Below are experts of layer 3 (counted from 0) of a mixture-of-experts language model. Rows are named gate (a neuron's input weights, with its number), up (a neuron's input weights, with its number) and show model dimensions 96-191. Each number is 128 + 32 x the weight over its row's rms, rounded and kept within 0 to 255.
Before each expert's rows: "gets" lists some tokens that make up at least twice as much of what it gets as of all text. This comes from a sample of Wikipedia text that the model never trained on. Tokens count by the router's weight.

# expert 2
gets: " |", ",", " the", " of", " and", " in"
gate7 [121 111 143 135 137 134 121  98 145 128 104 144 107 137 119 172 111 131 126 114 121 145 128 119 208 109 148 154 117 138  99 147  97 126 116  66 152 117 125 111 158  91 134 161 164 128 157 121 147 126 189 135 166 193 109 125  85  38 133  98 135 127  99 142 160  94  98 193 180 136  72 172 158 122 157  87 115 110 153 124 125 190 193 105  74  83 122 124 151 137  86 125  78 120 149 160]
up7 [170 127  78 143 127 178  93 161  66 105 131 187 130 114  73 141 138 172 171 114 153 132 151 146 108 118 126 115 161 137  92 165 100 132 148  93 131 110  90  99  77 172 138 139 102 149 119 162  95 181  90 103 118 143 162  72 131 127 128 158 141 148 152 130  87 152 176 139 109 168  70 101 124 133  99  94 141 111  99 163 138 144 151 192 110 123 126 100 133 127 158  76 135 121 131 104]
gate8 [155  82 114 154 159  79  89 140 166  89 145  85 133 145 143 149 118 139  86 181 192 117 112 102 167 168 134 141 153 143 148 147  59 115  98 131 161  98  84 100  94 121  78 114 158 171 119 102 147  94 147 154  86  98 142 128 129 133 143 162 163 127 116  96 133 126 103 114 123 126 184 122  81 102 116 143 190 101 136 148 123 120 172 129 111 162 132 120  47 116 100 141  94  70 138  87]
up8 [ 99 108 153 105 126 111 159 110 128 146  86 110  80 139 177 151 148  75 139  92 119 185  98 130 187 133 155 116 136 122 116 148 140 139  88 142 138 149 174 124  90 116 162  78 111 104 113 177  87 114 107 183  71 155 128 124 154 127 154 139 151 139 159 140 111 127 121 110 134 153 122 101  96 113 153  95  92 132  84 142 151 123 193  99  96 178 146  45 123 126 104 105 100  83 150 136]
gate9 [154 165 147  71 156 102 158 207 155 158  98 156 134  95 137 114 148 115  97  86 125 144  97 112 138 139 183 108  83  98 139 117 112 103 122 146 130 150 120 168 141 139 128  96 183 130 168 154 131 101 120 115  91 148 139 119 150 121 115 172 146 140  98 176 113  99  97 124 117  54 198  45 104 128 160 153 143 187 149 123 148 118 136 123  99 140 149 127 135 132 106 126 108  89  93 173]
up9 [147  89 118  75 170 119 224  83 125  86 178 124 124 113 192 158 107 156 143  79 133 141 115 112 127  87 131 137 141 127 126 110 101 117  97 125 116 158 180 144 103  54 102 146 156 116 127 157 124 141 134 140  79 180  86 129  95 187 109 121  69  85 122 136 117 150  64 128  77  76 147 120 130 160 162 150 133 119  90 156 191  81 188 149 138 160  96 151 119 162 116 130 156  80 146 103]
gate10 [ 99 188 113 113  89  89 138 124 102 151 114  46 113 162 126 126 126 167  98 128  85 193 128 123 109 153 104 115 175 111  91  78 110 128 100 130 115 161  97 168  61 129 162 152  90  93 130 114 128  96 145  83 134 126  59 107 128 145 126 156  95 113 107 163 119  93 101 131 150 160 144 146  77 140 123  95 158 101 132 161 120 171  71 116 138 105 191 175 112 127 118 119 138 174 110 129]
up10 [107 117 119 147 110 152 108  97 108 153 158 134 105 122 118 134  51 177 161 168 162 114 169 107 115  93 125  98 110 196 117 102  98 124 169  91 133 147 137 125  98  65 189 105 147 116 161 155 155  93 142 156 120  81  84 140 140  79 117 135 113 114 160 102 140 110 129 141 135  80  92 179 128 126 123 160 132  85 136  99 117 155 156 134  83 105 138 105 127 158 138  79 100 130 168 120]
gate11 [195  99 115 126 137 113  83 133 201  68 102 125 162 156 228 114  93 133 154  56 140 105 119 109 123 104  74  57 150 138 157 128 119 117  72 169 112 108 127  86  50 142  87 129 121 108 135 149 128 116  94 143  64 116 126 139 199 170 139 120 173 119 138 149 146 142 144 147 134  92 110 123  68  85 123 100 161 104 175  87 156 145 133  99 133 164 178 113 186 146 132 135 129 116 218 109]
up11 [169 142  61 115 165 107 143 140 147 152 157 148 143 164 132 112 144  93 152  72 186  92 184  51 120 105 132 127 156 156 147 182 204 132 156 128 101 168 190 132 115 121 145 127 129 181  84  73 108 192 119 132  99 109 130 135 154 166 170 150  84 128 104 152 182 158 157 159 127 146 160 121 139 156  90 164 142 125  88 132 107 167 158  67 172 141 109 131 162 140 131  78 142 128 106 120]
gate12 [122  56 111 154 147 142  56 110 139  87  84 158 161  92 180  98 121 159 129 134 181 176  53  93 132 119  86 130 155 103 189 119 114 142 134 133  92 151 125 120 115 139  85 134 105  89 126 177 140 233  99 146  52 137 138 148 156 113 143 200 204 131  96 128  67 146 142 103  80 109 158 153 118 151 109  99 117  85 152 161 138 157 102 179 150 143 131  82 104 136 111 127 137 109 162 136]
up12 [114 160 154 160 128 163 118 142 108 135 135  98 160  74 147 116 137 106 151 142  97 127  77 149 116 148 100 154  86 149 130 105 109 153  81 104  95 100  81 106 130 107 164 136  91 116 164 128 132 161  96 120 112 165 132 122 137 116  78 139 100  79 106 109  74  87  65 172 118 119 155 146 118 146 122  96 125 136 142 131 107 190 118 123  91 131 141 109  59 117 140 197  75 144 111  81]
gate13 [142 131 126  53 151 116 121 145 174 131 124  97 105  96 105 118 149  98  84  74 115 121 141  56 121 167  82 103  89 178 152 197 162 113 148 104 146  65 139 149 119 111  82 129 111  86 115 107 147 160 145 200 155 138  68 122  89  87 193 129 171 117 121 207 139 127 162 144 129 138 102 138  95 118 173 172  70 184 128 127 144 119 106 148 115 135 130  97 120 151  91 144 189  91 141 168]
up13 [152  85 138  53 117 130 135 113 100 168 205 160 138 137 130 108 157 106 121 122 125 118  69  99 145 112 110  63 121 130 120 183 159 175 121 145 114  67  73  89  64 118 132 119 109 105  81 166 128 117  93 121 139 144  80 111 113 155 119 121 162 123 137 127 133  96 116 107 174 169 111 111 161 157  90 147  62 202 127 163 115  99 121 102 115 106 118 138  97  83 112 118 149 104 135 157]
gate14 [117 133 116  50 136 169 112 113 122  98  93 138 117 168 111  90 118 129  84 187  96 112 135 137 170 185 106 148 160 179 113 139  87 149 195 117 146 109 159  84 121 136  91 115 152 107 151 150 130 154 110  86 145 112  94  88 157 110 115 190 156 158  91  49 108  81 192 171 195  89 139 126 112  98 117  93 178 164  82  62 162 119 102 131 156 105 114 131 150 151 138 192 108 122 143 133]
up14 [ 97 152 138 186  91  79  92 132 147 110  78  89 150 137 115 122 147 151 174 101 116 161 155 132  97  95 106  86 120  71 110 131 150 113  97 140  99 115 168 159 120 148 148 129 159 100  60 136 125 145 106 154  65 117 178 156  58 115 135  91 148 199 174 114 175 128 129  93 114 148 114 117 140 116 194 143  91 117 117 121  94  57 124 154 140 137 140 159  92 170 127 131 199 112 127 212]
gate15 [ 86 172 135  96 117 121 117 142 134 152 233 131 133 185 158 110  57 130  81 118 114 127 122 127 169 117  92 119 172 136  49 115  71 117 120 116  98 147 148  77 102 150 127 153 107 189 184  83 153  84 166  97 144 187 155 123  92 103 183 121 102 171  73 117  82 120  97 179 140 123 112 187 124 144 115 128 109  44 123 124 130 141 163 118 138 100 158 108  96 140 107 169  80 129  81 119]
up15 [167 115 136 122 113 121 163 158 121 120 152 136 156 107 117 156 142 147  84 130 168 132 123 119 121 154 128 139 165  89 129 123 122 188 159 153 141 118 127 130 103 130 151 120 117 140 179 138 177 141 199 186 133 116  76 162  78 141 146 145 117 153 143 127 158 170 132 151 133 129  48 119 102 123 123 169 105 111 131  92 136 134 161 150  81  98  97  82  86 175  76 100 123 158 119  93]
gate16 [127 201  94  82  94 102 192 129  79 135 144 147 111 162  98 148 160 142 129 111 142  75 136 111 148 153 167 170 128 133 150 191 108  97 166 102 171 196 110 109 157 119 102 111 111 126  99 124 111 175 195 127  83 139 137 123 197  78 114 100 146 140  96 146 168  78 119 115  59  58 123 207 155 166  76 122 108 138 104 167 152 161 128 124 128  92 128  84 147  96 112 129 156  64 164 148]
up16 [174  89 114  81 167 119 105 141 142  80  88 134  93 125 161 165 164 165 122 136 123 148 140  89 171  91  80 130 116 123 152 114 152 135 108 175 117 111 148 161 173 133 120 188 146 112 144 143 163 137  77 166 117 126 140 137 141 161 140 128  90 128 115  66  57 165 129 113 126 154 112 111 134  96 162 142 150 108 120  96 163 107 104 155 122 154 140 101 140 119 123 163 134 149  88  83]
gate17 [155 134 147 129 172 130  69  80 107 127 175 133 162  94 109 153 158 116  98 123 135 163  95 124 138 187 169 106  82 116 177 165 127  61  82 178 141 148 122  49 168  71 144 174 146 135 181 158 153 142  66 144  77 127 114 182 189 158  89 143 138 131 102 173 147 153 122  75 173 181 171 151  99 130 157 129  86 131 152  85 116  81 125 140 125  79 144 156 123  93 102 103 129 108 115 106]
up17 [146 152 131  86 117 143 130   0  92 140 102  60 116 137 125 146 172 100 110 133 140 142  85 180 115 215 113  90 111  82 117 103 117 141  62  47 181 177 124 156 145  96 182  72 115 123 121 165 133 103 129 125 123 144 121 145 110 194  87 154 141 133 108 113 135  69  92 113 130 171 159 150 142 165 142 133 191 121  86 172 116 142 151 143 102 115 174 117 138 111  80 102 105 110 151 186]

# expert 1
gets: "1", "2", "0", "9", "\n", " |\n"
gate41 [195 119 149  67 110 157 132 107 132 135 164 148 142 132  79 163 108 151 128 116 118 121  96 118  90 152 128 121  39 126  63  74 150 122 211 132 135 160 143 204 128 176 125 146 110 105 104 111  57 127 121 219 117 139 110 172  92 118 143 156 135 137 180 165 104 181 123 112 215 148 158 198 150 109 120 169 152 150 103 133 119 123 109 125 141 120 147  50 100 141 130 174 126 132  82  86]
up41 [138 169  79 132 150 150 115  92 213 126 132  91  96 107 110 158 139 170 143 152  73 110 109 144 157  85 183  90 147 122 116  70 171 220 177 138 139 141 153 170 117 130 134 113 123 137 116 111  79  90 125 143 124 122 126 145 197 125  73  91  75 178 110 109 126  93 191 131 127 112 115 102 132 153 153 172  94 120 114  65 157 151  88 121 163 113 104 156 145 106 101 174 121 124 145 156]
gate42 [113  49 162 134 132 150 153  93 208 103  80 205 108  59  83 145 122 177 123 181 188  70 158 126 167  93 172 107  64 109 123 162 122 110 124 153  86 158 153 131 147 185 150 167 137 105 110 115 152 161  74  93 131  80 130  92 115 111 165 108 118 149 127 127 106 105  75 101  99 133 139 146 132 103 119 130 152 131 163 155  88 182 117 134  84 156 138 167  74 115 155 149 192 186 125 142]
up42 [148 136  97  87  85  81 149 161 151 147 112 148 115  85 131 127 192  77 111 128 136  45  66  94 163 142  85 128 182 137 159  73  79  93  82 188 104 134 126 134 156 125 109 154 137  71 141 122 175 149 195  67 154 133 156 112 156 113 157 104 164 164  92 185  86 172 139 167 190 122 160 181 130 101  92 162 115 106 145 144 147 151 131 103 146 108 112 129 167  97 141 132  72 128 139 124]
gate43 [148  52 127 102 123 130  90 139 113 131  96 135 125  77 158  87 138 189  53  59  43 137 126 142 134 128 152  78 109 103  73 116 103 169 140  79 128  73 144 105 134 141  94 165 114 141 181  98 132 159 120  98 161 127 170 177 125 169 185 147 155 154 130 131 154 140 135 120 178  55  86 160 130 113 166 138 156 123  81 114  81  81 128 128 172 126 119 106  77 186  97 126 169  95 194 130]
up43 [188  75  81  97  77 120 141 106 121 121 151 152  72 116 112 140 163 136  68 115  51 142 164 189 138 157 143 139 125 116 172 112 148 134 139 112 102  53 149 117  85 118 136 167 154  77 145 102 100 164 104 119 143 174 118  80 118 114 123  99 100  56 175  39 170 153 131 139 166 121 163 193 131 132 123  52 126  77 129 129 121  96 137  86 177 133  96 104 116 103 110  79  89 121 177 163]
gate44 [122  80 189  94  89 115  82 167 124 162 117 128 143 132 121 170 100 143 176 156 134  57 115 114  78 106 125  93  96  72  95 135 140 120 153 148 126  87 111 123 146 156  75 159 175  83 158 128 119 119  87 125 101 129  78 156  76 131  93 152 159  58  96 196 123 132 162 142 136 128 127 157 171 128 145  82 118  92 107 127 113  94 154 111 108 102 192  88 154 118 115 178 135 118 106 106]
up44 [152 131 143 131 125 116  79 124  94 129 142  72  81 145  90 129  96 113 119 195 155 113 107 130 111 128 139 152  82  89 105  89 140 161 138 154 136 106  95 106 157 155 115  74 142 110 140 121  77 165 144 157 159  76 142 104  39 185 148 123 136  80  97 129 164  92 149 128 132 126 101 200 125 134 126 105  69 124  97 151 146  97 130 174  87 188 128 156 140  82  69 192 136 157 131 169]
gate45 [134 120  90 131  92 130 136 125 104 119  48 115 107 169 155 162 145 109 105 113 114 136 143 118 112 142 112 179 107 163 137 102 139 114  95 128 136 137 192 149 144 103 134  97 192 170  90  96 171  96 156  72  72 135  86 111 128 149 123 165 128 158 111 163 101 115 138  59 127 114  92 160 116 135 157 101 103  93  86 137  87 106  98 162 125 144 104 141  58 180 183 116  62 148 150  84]
up45 [128 120 134 120 158 106 148  82 133 117 132  73 118 145 104 184 155 108  98 101 149 123 168 139 134 136  91 139 124 120  96 128 141 166 158  98 164 108 112 149 119 162 186 168 176 190 112 160 123 171 132  55 100 110 103 156 160  98  90 126 160 164 109 192  72  93 137 118 103  71  93  91 105 104  87 121 113  78  96 110 173 118 118 197 149 137 141 113  78  89 189 104  48 133 170 131]
gate46 [125 107 112 117  84 165 151 141 106 161 117 178 102 138 119 112 155 137 186 130  95 153 113 146 100 141 124 140  57 144 202 123 117 162  85 249 123 148 160  95 102 108 102 135 159 145 143 163 148 101 159 145 121  93  89 139 112 119 119  78 106 181 145 186 140 191 149 138 135 120 104 146 125 103 141 127 132  31 186 181 125 131  95 125 166 115  65  94 139 133 102 107 125  78 149 131]
up46 [114 115 120 125 113 173 125 124 170 129 161 142  82 149 152 144  82 125 133 131  88 111 100 114 171 159  89 112 116 161 171 144 122 151 183  70 213  98 152 144 179  65 108 121 139  98 149 122 187 148 143 157 101 115 125 136 127 136 146  95 120 143 109 151 159 116 109 101 145 175 140 183  52 144 124 126 109 131 106  77 125 195  65 150 159 124 108 135 113 132  94 130 114 156 216 135]
gate47 [ 70 153  97 130 107 165  53 152 138 154 135 130 112 104 103  94 168 115 135 139 109 118 178 147 128 132 143 112 139 129 100 112 126 118 149 115  87 116 138 122  85 103  81 172 119 100 120 136  99 194 138 127 157 134 122 154 144 180 149 171 133 121 150 156 112 160 128 118 147  96 114 174 107  89 135  95 176 123 152 148 120 143  47 125 202  76 136 104 139 143 150 104  99 168 171  60]
up47 [101 178 130 139 103  95 132 175 143 140 112 152 151 109 107 139 130 116  96 142 113 177 123 104 158 159  85 173 150 179 156 185 129  75 176 122 149  94  97 110 120  95 129 111 182 219 154  84  99 120 110 163  99 148 106  90 195 148 134  74 100 123 159 136 140  76 129 180 118 175 104  68 194 161 124 156 175  88 150  97 187 149 165  81 122 160 110 154 157 164  52 140 176 118 123 127]
gate48 [ 59 103 103 141 116  95 161 154  72 123 129  68 136  70 150  52 153 129  91 115 126 101  98  99 127 114 149 150 150 120  94 148 152 132 100 119 133 131 139  60  87 111 165 144 114 168 160 106 148 144 110 127  71 145 138 135 147  67 155 129  83 156 163 131 114 129 181 166 129 162  93 152 127 138 170  45 116 126 172  85 115 109  91 135 100 140  94 123 119 151 165 124  70 151  79 139]
up48 [171 126  82  90 105 123 153 159 178 129 145 139 194 124 147  67 159 110  91 109 149  59 147 133 125 120 142 132 153 109 139 105  78 107  80 113 160 142 154  93 128 157 125 107 160  94 106 154 128 142  80 138 164 192  76  97 175  92 115  86 147 105 113 143 123 134 130  97 102  88  68 118 146  89 123 107 106 149 113 170 107 122 114  29 161 119 130 132  89 105 110  86 184 105 135  73]
gate49 [131  91 178 203 105 122  84 118 142 121 137  98 104  94 142 103 121  90  41  93  93  96 141 175 154 110 119 112 128 133 203 148 155 199 116 100 126 133  52 131 145 191  33 108 181 123 124 144 118 161  63 139 150 151 101 160 136 120 146 115 134 125 120 151  81 192 111 109 136 146 134 118 125 102 168  66 145 146  67 127  97 109 152 111 136  79 119 140 134 131 105 121 123 106 136 109]
up49 [ 54  93 148 170 126 115 144  97  96 102  71  82 104 163 163  93 165  75  98 101 156 129 110 112 160 159  98 111 111 118 163 139  99  86 137 178  98 134 155 111 126 160 142 166 166  83 141 173  99 139 159 143 125 133 123 126 110 101 149 119 194 131 143 200 148 100 152  98 148  76 123  93 136 146 169 184 155 116 133 150  43 111 166 134 137 111 169 115 133 131 109 123 183   0 151 152]
gate50 [126 115 175 144 134 147 147 140 111 169 168 161  86 164 130 163 196 121 162 143  69 110 114 160 190  96 113 101 121  93 177 120 123 124 139 156 126 159 177 127 160 114  69  88 152 180 165 104  92 154 110  92  89 109  92 115 133 117 179 118 148 156 112 121 127 111 111 150  91 127 108 207 140  86 127 124 112 121 145 183 162 125 121  87 162 114 158 116 141 159 134 184 140 145 126 122]
up50 [103  54 130 138 130 170 166 118 198 108 129 149  62 107 129 112 119 172 177 132 135  84 162 107 139 117 102 153 142 124 156 142  63 145 124 121 102 173 181 142 103 159 131 144 120 165 134 118 111 135 119 133 159 205 172  89 136  83 174 145 125 132  97 162 140 109 201 145 143 112 116 154 130  76 175 170  86 124 181 135 153 170 101 152 109 181 123 164 130  85 125 196  90  60 140 120]
gate51 [176 124 151 161 111 162 105 167 137  85 151 124  97 127 166 175 111 104 103 134 125 151 129  96 154  98 156  95 132 103 178 145 181 113 142  92 179 128 137 178 118 152 125 119 125 126  72 143 148 131 133  99 122 110 139 129 136 102 124 197 122 170  54 120 156 125  62 136 115  39 172 170 133 144 158  83 158 145 135  94 119 140 162 104 155 180  83 134 105 143 182  63 146  68 180 137]
up51 [180 126 109 161 134  62 211 124 116 157 178 118 124 125  80 172 125 154 128  77 112 149 126 148 133 154 151 124 134 160 143  85  94 134 140  55  86 196  90 136 164 139 113 123 139 124 139 105  98 127 140 116 143 104 127  99 111 173  88  58 145 136 129 181  57  97 135 123 153 121 101 129 164  99  91 130  93 134 119 125 166 185 143 138 127 118 148 139  72  75 105  80 144 139 137 108]

# expert 0
gets: ".", ")", ".\n\n", "s", " The", "\""
gate7 [136 187 132 201 172 107 158 161 151 219 154 115 135 122 144  97  91 149 139  97 177 106 114 128 139 151 109  96 151  87 157 163 151 148 127 220 140 138 119 138 108 103 127 132 136 178 136 150  88  69 107  91  95 112  90 130  59 153 155 150  70 109 135 130 132 130 136 106  74 152 130  60  70 106 133  61 164 134 120  72 109 134  92 178 180 165 128 123 175 139  78 155 165 126 124 131]
up7 [130 152 103 135  85 117 137 146 170 136 133 202 118  82 202 103 119 155 133 149 112 161  76 153 176 169 124  79 153 156 143 147 147 154 147  44 132 126 140 131  98 162  58  86 125 103 150  89 140 113 182 108 163 127  99 100 123 162  74 118  89 126  91 166  77 153 151 165 168 162 163 130 140 108 164  93 104 128 138 187 111 100  69 148 108 130 151 162  68 130 136 137  86 134 101 110]
gate8 [126 160 125 187 168 110 126 175 144 190 192 151 108 133 137 129 128  52 130 150 159 155 137 104 121 158  79 121 156 108 118 110 143 152 111 108 113 170 159 124 122 121 140  65 119 167 151 123 168 201 139 180  60 164 128 144 113 154  88 197  84 183 138  84 149  66 122 136 135 113  99  36 137 108 159 114 193 110 129 104 162  85 166  99 190 146 197  93 120 143 115 181 169 132 117 148]
up8 [153 182 120 102 108 121 114 133 121 103  96 173 160 105  95 149 130 100 120 118 123 137 160 144  98 139  98 129 136 164 160  94 174 185  95 163 104  77 163  92 101 165 163  96 113 123 126  74 157  84 166 153 110 120  99 108 130 133 115 151  40 137 174 112 201 204  63  99 122 139 103 123  66 132 111 106 184 143 121 141 116 157 125 117 202 104 113 145 175 104  67 135 127 126 159 107]
gate9 [154 151  67 153 127  75 106 142 131 137 105 110 114  95 181 120  99  96 172 142 118 136 128 122 104 180 124 119 147 122 134 102 166  99 134 165 109 118 119  90  87  54 141  98  75 136 130  69  98  98 134 166 147 177 109  85 169 139 132 119 154 108 154 123  95 111 126 137 109 114 108  49  48 100 110  80 131 119 121 198 162  86 179 176 113 166 188 138 109 158 175 147 197 155 151  96]
up9 [106  35  92 164  94 156 145 109 160 177 161 147 112  63 110 122 141 145 143 126 138 193 125 166 155 168 122 104  53 137 144 161 148 127 127 138 134 101  79  91 169 111 201 121 133 148 122  88 107 113 206 114 104 128 115 151 138 155  97 111 123 106  77 110 113 131 121 121 122 167 174 141  86 157  90 138 170 110 134 113  77  81 137 118 167  96 226 111  92 172 154 174  92 142 175  92]
gate10 [ 86  86 123 137  70  94 114  63 134 103  86  58 134 142 183 142 132 127  86 128 134 120 180 119  77 148 151 121 128 100  94 109 145 110 114 147  42 111 114  80 131 132 126 112 165 176 117  97 169  72 131 128 132  89 172 110  64  89 101 135 155 122 132 156 111  97 119  78 160 154 157  79 133 106  95 181 107 125 134 149 210 119 215 110 113 128 148 195 145 127 137  79 128 171 143 239]
up10 [151  75 124 137 152  96 109 139 170 142 152 144 146 142 130  57 107 145 106 106 112 200 121 154 117 120 140 153 104 178 134 115  65 116 128  57 102 105 100  88 145 127 165  88  89 149 144 110 127 103  86 121 164 139 164  53 148  97 160 193 107 131 111 180  47 134 143 130 140 128 117  91 164 142 157 111 136 109  85 104 134 142 135  61 137 162 118 143 137  80 163 148 122 144 123 126]
gate11 [ 85 118  68 109 163  89 124  92 150 133 117  85 174  80 118  99 187 119 179 118 150 141 105 116 127 168 108  94 137  80 103 114 106 127 174  82 114 126 157 103  88 119 159 194 163 155 146 102 143 134  85 116 152 131 152  89 118 163 108 103 154 116 122 111  98 134 176 194  60 139 108 156 147 143 119  46 104 142 102 115 200 122 109 198 141 161 108 137  97 146 167  94 194 147 144  74]
up11 [133 160 109 112 129 119 141  99  61  89 147  57 116 146 127  66 119 130 168 117 114 137 144 136 131  93 168 155 166 169 138 190 115 136 145 150 142  82  86 161 123 111 101 103  93 155 147 178 144 151 124 112 142 119 122 181  79 112 148 194 191 156 148 132  94  54 157 153 126 104  74  92 199 139  96 133  88 184 108  99 132  96 132 122  96  74  86 123  62 110 121 143  87  93 127 147]
gate12 [131  93 153 187 114  70 110 121 136 101 156 104 122 143 100  89 118 109 127 158  75 134 101 117  86 187 166 108 167 138  98 118  84 120 176 110 156 108 162 146 147  97 169 103 108 133 160 160 103 151 101  98 129 167 123 135 106 148 124 103  72 110 106 183 224 132 182 166 123 143  95 121 136 153 108 107 115 102 102  86 125  82 148 109 175  94  87 121 125 111 146  64 157 153 144 111]
up12 [ 96  96  67 111  88 148 133 152 115 157 103 153 168 107 177 102  99 141 130  75 144 120 158 128  92  88 133 149 166 106 100 180 104  72  66 126 103 195  34 103  66 151 129 149 101 148 163 200 115 133 140 163 151  78 134 102  80 110 136 148 108 138 130 137 109  85 159 159 102  55 103  61 140 186  71 112  76 176 137 134 127  84 128 109 134 153 114 122 142  97  93  78  81 144 118 120]
gate13 [109 109 127  98 147 131 133 151 157 110  86 124 163 125 155 160 118  73 128 112  76 114 140 104 161 153 127 146 145 104  96  62 116 101 137 120 111 123 190 129 151 137 105 126 165 114 138 105 158 118  85 100 118 178 115 104 163 102 141  99  82 135 117 119 172 160 127 141  97 114 104 117  95 142 153 100 107 153 112 128  92 140  64 125 178 186 111 133 113  92 124 129 157 116 117 103]
up13 [171 139 139 165 153  98  69 138 137 126 127  92 126 117 203 116 157 143  63  90 129 111 134 129 112 141 107  71 108 121 167 142 182 110 136 183 117  67  86 148 106 142 126 163 130  87 123 157 107 149 135 109 114 128 133 113 156 222 166 103 158 173 143 133  96 117 148  97 192 133 117 138 107 137 106  41  57 128 138 142 134 102 141 100 117 140  89 182 158 134 104 107 167 137 102 101]
gate14 [ 69 124  88 110 152  96 147  99 111 175 147 104  95 137 167 160 141 132 138 125 123 138 167  58 213 146 122 138 147 144  61 154 160 100 112 105 159 142  81 178 164 114 150 148 154 167  71 113 164 126 132 148  50 144 148 120  65 148 138 138 188  89 147 149 127  82 100 194 107 155 114 129 127 162 144 160 107 106 134 175  96  78 115 125  87 152 132 151  71  92 150 168 151 109 121 149]
up14 [148  89 101 100 126 163 131  97 123 101  68 150  69 118 123 198 157  76 103  96 189 162 155 159 116 132 165 170 126 145 139 156  94 155  61 152  86 106 122  81  83 114 136 136  69 126 116 118 102 175 138 123 139  78 145 210 187 135 164 128  92 180 108  86 140 157 142 114 197  97 134 138  94  88  91 137  64 171 180 105 102 127 100 113 120  96 122  49 177 135 144  71 135 114 173 125]
gate15 [159  92 126 148 155 105 157 116 148 191 112  73 179 106 110 158 106 141  75 119 131 128 121 147  42 162 128 103 107  82  77 144 138 136 133 107 138 133 102 193 122  61  47 157 115 156 145 123 131 151 125 119 130 190  95 176 104 109 167  70 151  99  87 151 122 146 153  95 102 137 134 134 121 144 102 126 146 126 131  83 159 122 156 128 125 130 156 145 192 112 115 160 128 122 137  90]
up15 [127 162 114  52 124  97 126 153 175 102 104 139 144 139 142 174 124 158 107  98 132 201 107  53  82 137  86 177 181 109 125 120 130  83 136  97 179  74 108 220 153 142 127 111 136 176 148 130 184 153  82 114 113 195  61  82 108 146 112 107 110  99  91 110 101 164 171 140 136 114 118 105 122 151 127 113 123 108 107 142 153 120 213 161 147 124  91 176  94 157 161  76  86 113  93 155]
gate16 [148  87 162  96 116 147 104 116 103  99 119 101 156 132 121 115 129 121 144  94 105 128 123 111  97 142 153 166 102  84 127 117 172 104  86 206  84 148  59 135 102 123 137  97 141 116 149  99 134 115 111 177 149 107 130  83  86 145 121  91 113 164 147 119 114 128  87 164 147 137 151 108 139 152 205 178 124 123  89 125 102 139 116  48 105 119 175 135 159 120 144 113 134 147 111 152]
up16 [167 112 240 136  73 158 109 143 158 138 164 111 109 103 148 131 128  94 142 145 115 147 108 178 131 138 180 129 150 142  78  97 165 144 107 201  86 155 119 138 113 183 101 166 163 136 147 102 170 141  86 143 141 119  93 113  89 166 123 125 100 148 126 132 141 179 149 129 135 138 121 103 167 101 135 149 114 172 182 106  60 113 167 153  81 134 166  94 154 147 159 138 119 111 109 145]
gate17 [112  97 104 140 108 129 127 128 113 135 109  63 120 129 119 173 125  73 186 112 134 165 150 108  96 102  90 143 130 169 119  65  94 163  97 121  98  77 126 144 129 112 167 122 120 135  82 121 126 184 146 126 159 113 141 110 103  89  45 132 115 170 102 108 135  77 113 127 126 176 113 108 137 112 111 132 145 149 117 133 106 112 187 118 126  63 111 179 121 104  68  73 153 111 179 173]
up17 [134 157  70 137 127 110 157  83 137 151 176  60  99 105 143 142 179 138 135 137 139 154 157 173 101 176 113 117 173 146 147  99 123 112 124  44 190  96 127 168 123 142 165 207 172 185 115 125 138 100 139 157  24 152 126 124 129 125 130  84 139 145 125 137 156  95 112 200 118 133 122 119 150  69  71 196  92 102 117 138 126  99 163  87 130 125 143 137 168 115 131 128 166 169 100 124]